Weights of a small mixture-of-experts language model, trained from scratch on English Wikipedia: 5314 steps.
Below are experts of layer 2 (counted from 0) of a mixture-of-experts language model. Rows are named router (the router's row for the expert), gate (a neuron's input weights, with its number), up (a neuron's input weights, with its number) and show model dimensions 0-159. Each number is 50 + 15 x the weight over its row's rms, rounded and kept within 0 to 99.
After each expert's rows: "comes after" lists some tokens at least twice as common just before its tokens as in all text. This comes from a sample of Wikipedia text that the model never trained on. Tokens count by the router's weight.

# expert 255
router:41 32 54 34 44 40 49 42 64 20 05 68 57 53 48 41 16 53 60 37 32 65 74 37 63 54 80 36 51 39 21 68 59 58 75 21 41 49 47 61 62 50 49 42 57 65 58 32 49 70 59 41 44 50 54 58 35 70 52 57 52 64 30 86 41 51 43 33 47 66 91 45 41 53 49 48 58 47 37 42 38 36 79 25 20 48 47 08 58 61 41 57 65 33 58 66 75 83 54 62 68 38 65 50 34 44 72 56 65 62 53 43 56 37 27 42 41 62 15 51 54 79 48 54 61 48 63 69 61 74 26 34 35 51 51 41 67 35 34 37 67 44 44 46 47 35 58 41 32 51 36 48 40 53 48 47 35 41 48 49
gate0:63 60 55 31 41 36 67 78 76 46 54 46 41 42 47 70 56 21 35 60 45 49 61 28 45 32 71 56 10 36 44 61 43 60 30 48 38 27 40 60 40 51 24 47 52 49 38 44 46 27 73 52 62 46 38 72 40 20 44 65 57 16 47 73 41 50 69 40 66 57 50 52 36 58 66 62 61 42 35 55 43 64 58 12 45 38 55 60 50 47 69 45 48 47 49 24 77 29 42 57 57 25 22 53 50 61 61 65 74 39 82 72 51 38 41 53 57 25 47 73 15 57 35 43 32 43 57 42 41 07 50 28 66 51 56 55 51 56 63 45 36 49 61 29 48 44 75 42 42 46 58 73 33 72 47 41 72 44 68 47
up0:70 58 69 57 64 64 59 51 62 38 65 51 69 46 38 58 90 59 38 57 38 21 61 52 64 60 50 40 33 70 48 54 51 61 63 34 69 73 34 27 43 45 53 84 64 37 55 70 79 32 40 34 87 31 70 59 35 34 60 42 34 40 52 44 37 46 56 43 57 58 47 70 57 29 71 12 43 45 47 31 32 70 56 57 45 34 66 55 49 63 56 60 54 61 14 58 59 43 41 46 44 22 16 37 68 38 48 36 57 37 47 37 51 48 45 48 58 47 23 56 62 67 40 51 46 31 43 40 19 30 66 71 69 59 38 53 64 31 50 57 61 44 44 78 59 75 69 60 58 55 41 20 47 63 49 47 52 52 30 83
comes after: "| ", " ", "% ", "uc", "H", "M"

# expert 107
router:52 26 47 37 56 50 40 53 34 41 51 68 28 51 35 31 50 48 57 48 54 33 28 46 42 83 73 61 26 53 52 42 52 45 39 54 53 38 79 63 65 53 84 19 40 65 73 31 73 64 37 82 51 35 14 20 62 73 58 63 53 49 48 42 38 24 32 51 50 54 49 59 67 50 42 64 63 40 67 62 33 62 63 68 68 52 80 56 69 57 30 62 48 63 67 40 43 48 45 70 47 58 46 63 50 58 61 35 46 65 61 38 43 15 41 59 41 44 80 63 38 31 53 41 47 63 66 74 84 51 43 56 50 45 34 48 45 40 35 33 28 64 71 33 23 54 53 63 52 43 34 35 26 68 47 60 64 58 49 09
gate0:65 44 47 79 44 61 33 35 44 50 44 42 69 27 33 49 31 50 41 62 64 41 36 30 54 79 84 32 49 61 54 69 50 51 54 68 67 33 62 50 63 32 66 50 74 68 59 57 54 37 28 70 65 51 33 37 90 62 49 20 38 40 55 51 50 40 71 62 30 69 46 58 66 62 39 50 57 13 67 64 18 40 61 50 40 81 43 44 61 40 39 43 66 80 54 30 33 39 54 53 52 59 43 48 46 53 34 57 40 36 75 31 49 45 55 61 83 70 51 36 41 52 62 60 53 63 70 63 53 41 56 40 38 62 43 25 18 38 64 41 32 26 73 24 63 58 60 42 58 55 55 21 41 58 26 48 57 77 50 62
up0:29 33 23 27 29 44 69 51 53 63 69 43 43 69 54 48 39 74 35 80 48 63 44 57 32 56 45 61 33 49 43 34 78 53 49 58 41 63 34 33 56 69 44 68 57 43 68 59 46 51 38 31 58 70 43 50 46 38 70 46 48 53 62 46 56 66 55 36 76 28 64 50 49 49 37 71 39 66 53 26 32 27 78 77 58 69 79 68 16 47 56 37 60 52 64 50 74 37 46 82 76 45 56 67 52 47 62 30 76 27 69 46 41 38 39 59 29 35 59 32 73 39 32 40 48 16 46 46 76 62 40 52 52 59 33 47 47 54 31 43 59 66 35 50 49 45 65 22 53 85 38 53 47 58 69 41 71 66 68 36
comes after: "–", ". ", "0", "2", "1", "6"

# expert 74
router:57 32 60 31 63 55 75 44 40 26 04 74 81 43 60 48 38 69 77 59 49 53 59 41 86 58 24 37 46 49 44 62 74 49 55 54 68 74 30 46 59 44 50 48 49 73 53 34 74 56 53 44 40 30 46 56 61 37 45 37 26 71 43 65 46 31 45 63 43 52 94 28 56 48 36 39 52 43 52 25 40 41 65 28 28 44 29 27 48 31 54 47 62 37 41 56 43 40 56 61 59 62 70 69 73 58 33 59 39 53 46 45 78 01 60 69 55 50 33 37 45 58 60 55 52 54 45 47 49 42 31 44 49 37 64 58 58 49 34 68 39 36 60 24 51 31 58 38 42 58 34 38 35 70 47 25 48 28 49 26
gate0:71 69 68 45 40 67 37 44 44 38 38 46 49 69 77 58 43 36 73 62 61 54 59 46 69 53 55 15 30 70 45 50 48 70 56 62 70 53 62 46 42 36 18 22 69 69 64 46 51 60 41 46 72 47 51 38 57 65 28 39 37 44 34 52 50 43 78 53 45 68 45 68 35 33 52 48 62 55 55 51 55 58 57 29 17 56 51 61 30 51 52 49 53 47 31 35 67 38 46 67 53 61 59 62 30 77 54 36 57 50 61 52 81 53 61 60 37 21 40 45 47 56 55 41 25 45 62 75 94 30 53 24 31 61 54 61 51 90 42 24 38 27 54 50 51 44 54 52 40 54 60 33 12 36 74 29 59 38 19 52
up0:66 30 49 37 21 53 66 41 76 27 28 56 49 77 82 59 51 26 43 51 55 52 46 17 50 55 47 54 21 59 57 62 54 66 69 43 49 48 56 51 22 40 34 13 48 78 43 47 47 39 46 58 55 50 46 44 82 62 34 35 69 52 59 50 72 52 85 61 45 47 58 39 47 30 56 70 68 77 49 52 58 37 31 33 58 57 61 54 31 80 50 37 45 42 59 38 56 45 33 48 52 34 39 31 31 38 43 60 64 47 27 41 46 45 37 58 57 57 56 63 66 41 47 59 62 49 86 78 71 43 79 35 30 75 61 74 56 60 42 43 77 38 72 47 74 51 45 68 52 64 27 55 45 49 67 34 20 42 32 57
comes after: "| ", "'", "m", " ", "o", "-"

# expert 198
router:22 15 56 48 52 64 31 47 68 30 30 51 60 22 82 36 47 37 65 16 51 53 59 23 62 71 33 47 60 36 31 42 58 50 63 36 67 70 77 45 51 67 51 53 40 64 58 40 55 85 55 60 50 45 37 41 45 49 48 60 49 67 45 70 68 28 64 55 51 41 72 38 45 63 49 70 33 45 47 60 56 58 58 54 62 63 45 35 54 33 65 50 28 61 40 58 42 43 66 55 58 38 66 48 53 51 46 64 53 68 74 84 45 32 35 59 52 48 45 35 36 13 14 68 47 46 21 56 31 62 65 34 55 64 42 52 36 61 42 40 46 52 65 18 46 63 36 33 18 65 47 73 29 60 67 37 29 75 47 73
gate0:47 54 66 44 38 50 64 58 36 60 29 30 43 52 47 53 30 49 74 47 71 69 51 48 60 63 41 54 78 61 23 46 10 30 46 46 42 46 57 68 96 45 44 44 60 46 72 60 69 31 47 53 63 48 58 48 64 57 41 77 57 53 46 43 60 44 30 29 80 57 41 26 62 60 25 52 53 65 38 55 53 68 33 66 50 25 21 28 51 66 38 37 60 61 40 64 32 73 62 60 41 70 47 40 74 29 45 59 43 68 44 40 51 76 47 43 57 44 54 52 80 57 67 89 42 36 52 70 59 44 53 45 54 51 34 42 40 16 60 81 48 77 25 41 62 40 34 77 74 35 32 41 43 37 57 46 50 62 47 38
up0:36 56 64 13 55 59 59 47 99 42 35 70 52 28 24 40 38 38 52 31 71 40 39 38 45 63 60 61 52 34 44 43 53 36 29 48 65 71 71 36 65 48 45 28 64 68 58 79 70 61 57 55 55 38 47 36 51 54 46 58 62 69 27 89 51 44 48 49 52 67 64 43 27 31 50 69 64 33 33 67 52 49 47 57 39 29 46 52 59 41 52 70 80 32 57 56 52 64 45 55 69 56 66 52 37 42 36 62 41 49 28 45 39 21 43 50 53 56 38 61 32 60 50 58 57 62 52 11 61 35 74 49 42 69 32 54 69 72 23 40 36 28 34 29 53 48 52 62 27 46 63 30 67 74 71 31 47 53 61 26
comes after: "the ", "The ", "a ", "his ", "s ", "their "

# expert 37
router:50 06 49 67 77 60 56 28 37 34 07 68 66 34 68 57 66 53 54 24 39 50 70 20 78 51 48 39 34 41 70 46 61 52 52 36 32 59 69 60 59 37 48 50 65 61 47 35 42 61 68 38 57 47 55 36 35 61 43 67 46 33 45 60 39 38 43 51 55 63 99 22 77 61 32 61 37 59 59 54 61 40 56 48 54 39 41 23 49 33 26 59 43 69 48 64 52 28 61 68 29 73 74 47 59 55 52 49 51 44 52 36 30 16 68 52 45 60 45 48 37 46 31 54 78 64 38 62 76 42 45 47 45 43 43 51 34 37 52 64 52 43 49 32 57 34 25 42 32 47 29 43 45 73 33 47 41 56 55 15
gate0:47 52 55 43 44 44 37 61 48 51 47 82 53 52 63 49 54 48 38 48 38 16 78 57 54 57 64 44 55 53 38 46 56 47 61 49 64 58 59 52 50 53 33 36 72 47 53 53 57 72 30 73 00 40 51 38 19 54 53 41 56 23 28 51 62 44 77 26 65 37 58 49 75 61 26 66 75 49 59 63 32 55 46 18 50 36 39 43 62 43 56 36 51 35 56 53 55 67 60 20 01 74 49 62 64 47 77 69 88 50 45 35 37 57 60 68 66 71 47 58 41 42 56 46 38 34 46 55 51 50 50 43 59 67 54 66 49 73 44 43 39 55 52 48 45 63 49 44 45 23 62 52 48 38 79 34 30 53 20 38
up0:51 43 32 53 68 70 58 41 53 47 60 35 21 70 58 64 46 84 33 60 45 56 40 49 36 61 73 80 55 33 53 28 75 71 44 41 61 77 15 51 56 39 57 58 54 47 41 72 28 53 58 80 29 54 33 57 48 66 64 70 32 58 38 81 51 41 45 46 47 43 50 80 48 47 48 62 49 34 56 27 34 60 55 64 63 46 31 37 26 76 53 44 59 76 41 39 37 60 54 41 33 49 60 48 34 62 34 39 11 56 71 46 41 31 44 68 61 65 51 26 75 46 43 75 09 65 64 57 57 47 21 57 57 45 61 54 62 23 46 28 57 68 51 36 42 33 65 54 74 45 63 31 31 52 47 45 51 58 36 47
comes after: "the ", "a ", "first ", "The ", "his ", "an "

# expert 40
router:33 38 60 79 67 64 62 43 15 50 73 61 24 51 35 56 63 51 45 52 40 36 43 63 36 53 58 51 54 49 35 52 55 45 54 64 31 34 49 54 39 42 48 74 24 57 61 19 73 42 64 70 34 28 43 54 45 32 48 39 58 57 66 51 56 42 29 44 58 40 45 61 58 75 50 50 23 53 63 50 69 83 65 67 25 59 55 56 28 60 63 79 69 19 55 32 40 55 45 55 62 48 62 43 53 09 17 14 50 32 62 37 32 78 39 34 53 51 57 14 66 49 46 72 45 54 63 59 62 77 41 41 54 63 42 60 59 68 53 43 83 32 68 60 55 55 79 44 65 58 47 37 62 48 33 63 44 49 42 67
gate0:63 47 63 30 45 35 31 43 59 58 62 59 60 39 33 43 44 47 37 33 78 48 38 47 48 65 74 58 65 91 63 53 26 42 46 58 69 44 23 27 71 07 40 38 70 59 48 70 28 26 58 63 42 28 67 49 58 75 42 24 26 28 57 91 60 31 52 37 54 40 30 59 48 64 51 58 48 76 48 54 62 70 38 41 26 57 40 65 50 66 51 48 60 51 71 47 35 44 55 63 48 54 55 49 32 54 50 57 45 37 51 56 52 51 53 40 47 47 56 84 80 50 84 56 48 55 60 48 88 41 35 37 36 43 62 42 37 38 54 49 40 40 35 75 61 48 56 64 52 54 54 70 34 54 16 26 59 20 65 56
up0:35 55 65 61 42 61 76 64 43 74 80 38 24 66 63 44 50 67 38 35 40 75 79 50 32 37 53 40 39 71 38 53 38 68 33 41 24 38 54 46 51 49 63 58 40 34 55 33 27 68 67 51 54 48 66 58 46 60 57 59 68 24 49 61 34 66 42 42 48 59 52 68 35 50 50 69 44 43 55 66 41 67 48 56 33 58 45 71 19 48 53 14 53 12 59 48 38 63 45 67 45 53 28 73 56 46 69 30 73 62 74 31 65 60 49 40 21 27 58 58 56 51 66 28 44 65 68 20 55 42 49 53 22 55 44 28 61 50 56 51 47 86 34 54 49 34 57 34 30 67 46 63 61 30 37 44 69 28 64 20
comes after: "–", "-", "\n", "|", "3", "6"

# expert 51
router:41 37 44 44 79 66 66 47 48 32 26 66 67 36 72 53 52 54 73 14 25 13 59 16 73 59 28 50 48 18 54 35 54 66 72 63 58 50 49 53 57 65 31 59 41 41 34 45 65 81 52 26 53 34 65 53 66 48 73 78 40 60 56 74 26 15 65 46 29 33 83 70 45 42 42 51 29 34 54 46 62 47 65 58 36 42 33 26 45 61 46 61 39 42 46 71 56 39 48 69 60 48 44 50 54 71 44 58 57 59 60 55 45 31 48 51 74 47 31 27 25 38 57 61 39 68 43 54 72 59 61 70 57 29 55 54 54 28 35 44 41 46 70 38 25 61 47 22 52 59 38 44 44 57 60 43 44 71 47 52
gate0:73 50 56 37 50 52 54 83 31 46 46 48 47 68 58 31 67 53 45 34 51 54 53 44 35 46 30 68 62 52 39 69 42 75 55 47 56 51 41 31 73 61 55 86 35 64 68 59 56 46 36 64 45 58 62 20 09 76 19 57 25 40 49 58 50 53 37 31 61 46 45 48 54 35 51 62 63 50 40 53 69 45 49 31 38 43 57 65 59 41 61 37 46 77 51 53 66 44 67 69 67 41 24 24 75 46 25 53 47 37 50 41 41 50 57 69 54 56 44 49 29 69 56 44 12 45 49 37 34 54 76 55 43 42 09 54 55 54 50 57 26 45 48 47 49 46 60 99 69 58 43 61 60 68 52 70 22 25 60 64
up0:38 28 62 49 51 43 48 42 30 65 47 34 40 55 13 52 56 64 58 38 43 56 83 61 50 58 60 56 60 67 54 50 28 42 34 55 27 75 33 26 48 49 70 38 47 54 50 51 41 50 73 48 43 32 19 71 61 26 56 46 42 46 88 66 46 28 66 56 42 61 42 55 55 69 35 57 49 37 60 70 40 22 41 72 79 36 55 45 46 46 57 30 36 51 38 32 65 62 41 42 13 53 53 50 22 41 68 22 58 74 46 41 55 37 42 53 42 52 28 41 50 26 99 48 71 72 42 50 77 27 36 42 69 55 56 41 33 52 58 72 37 50 85 59 59 59 61 40 37 59 45 32 53 46 54 62 63 35 24 45
comes after: "a ", "his ", "s ", "her ", "with ", "of "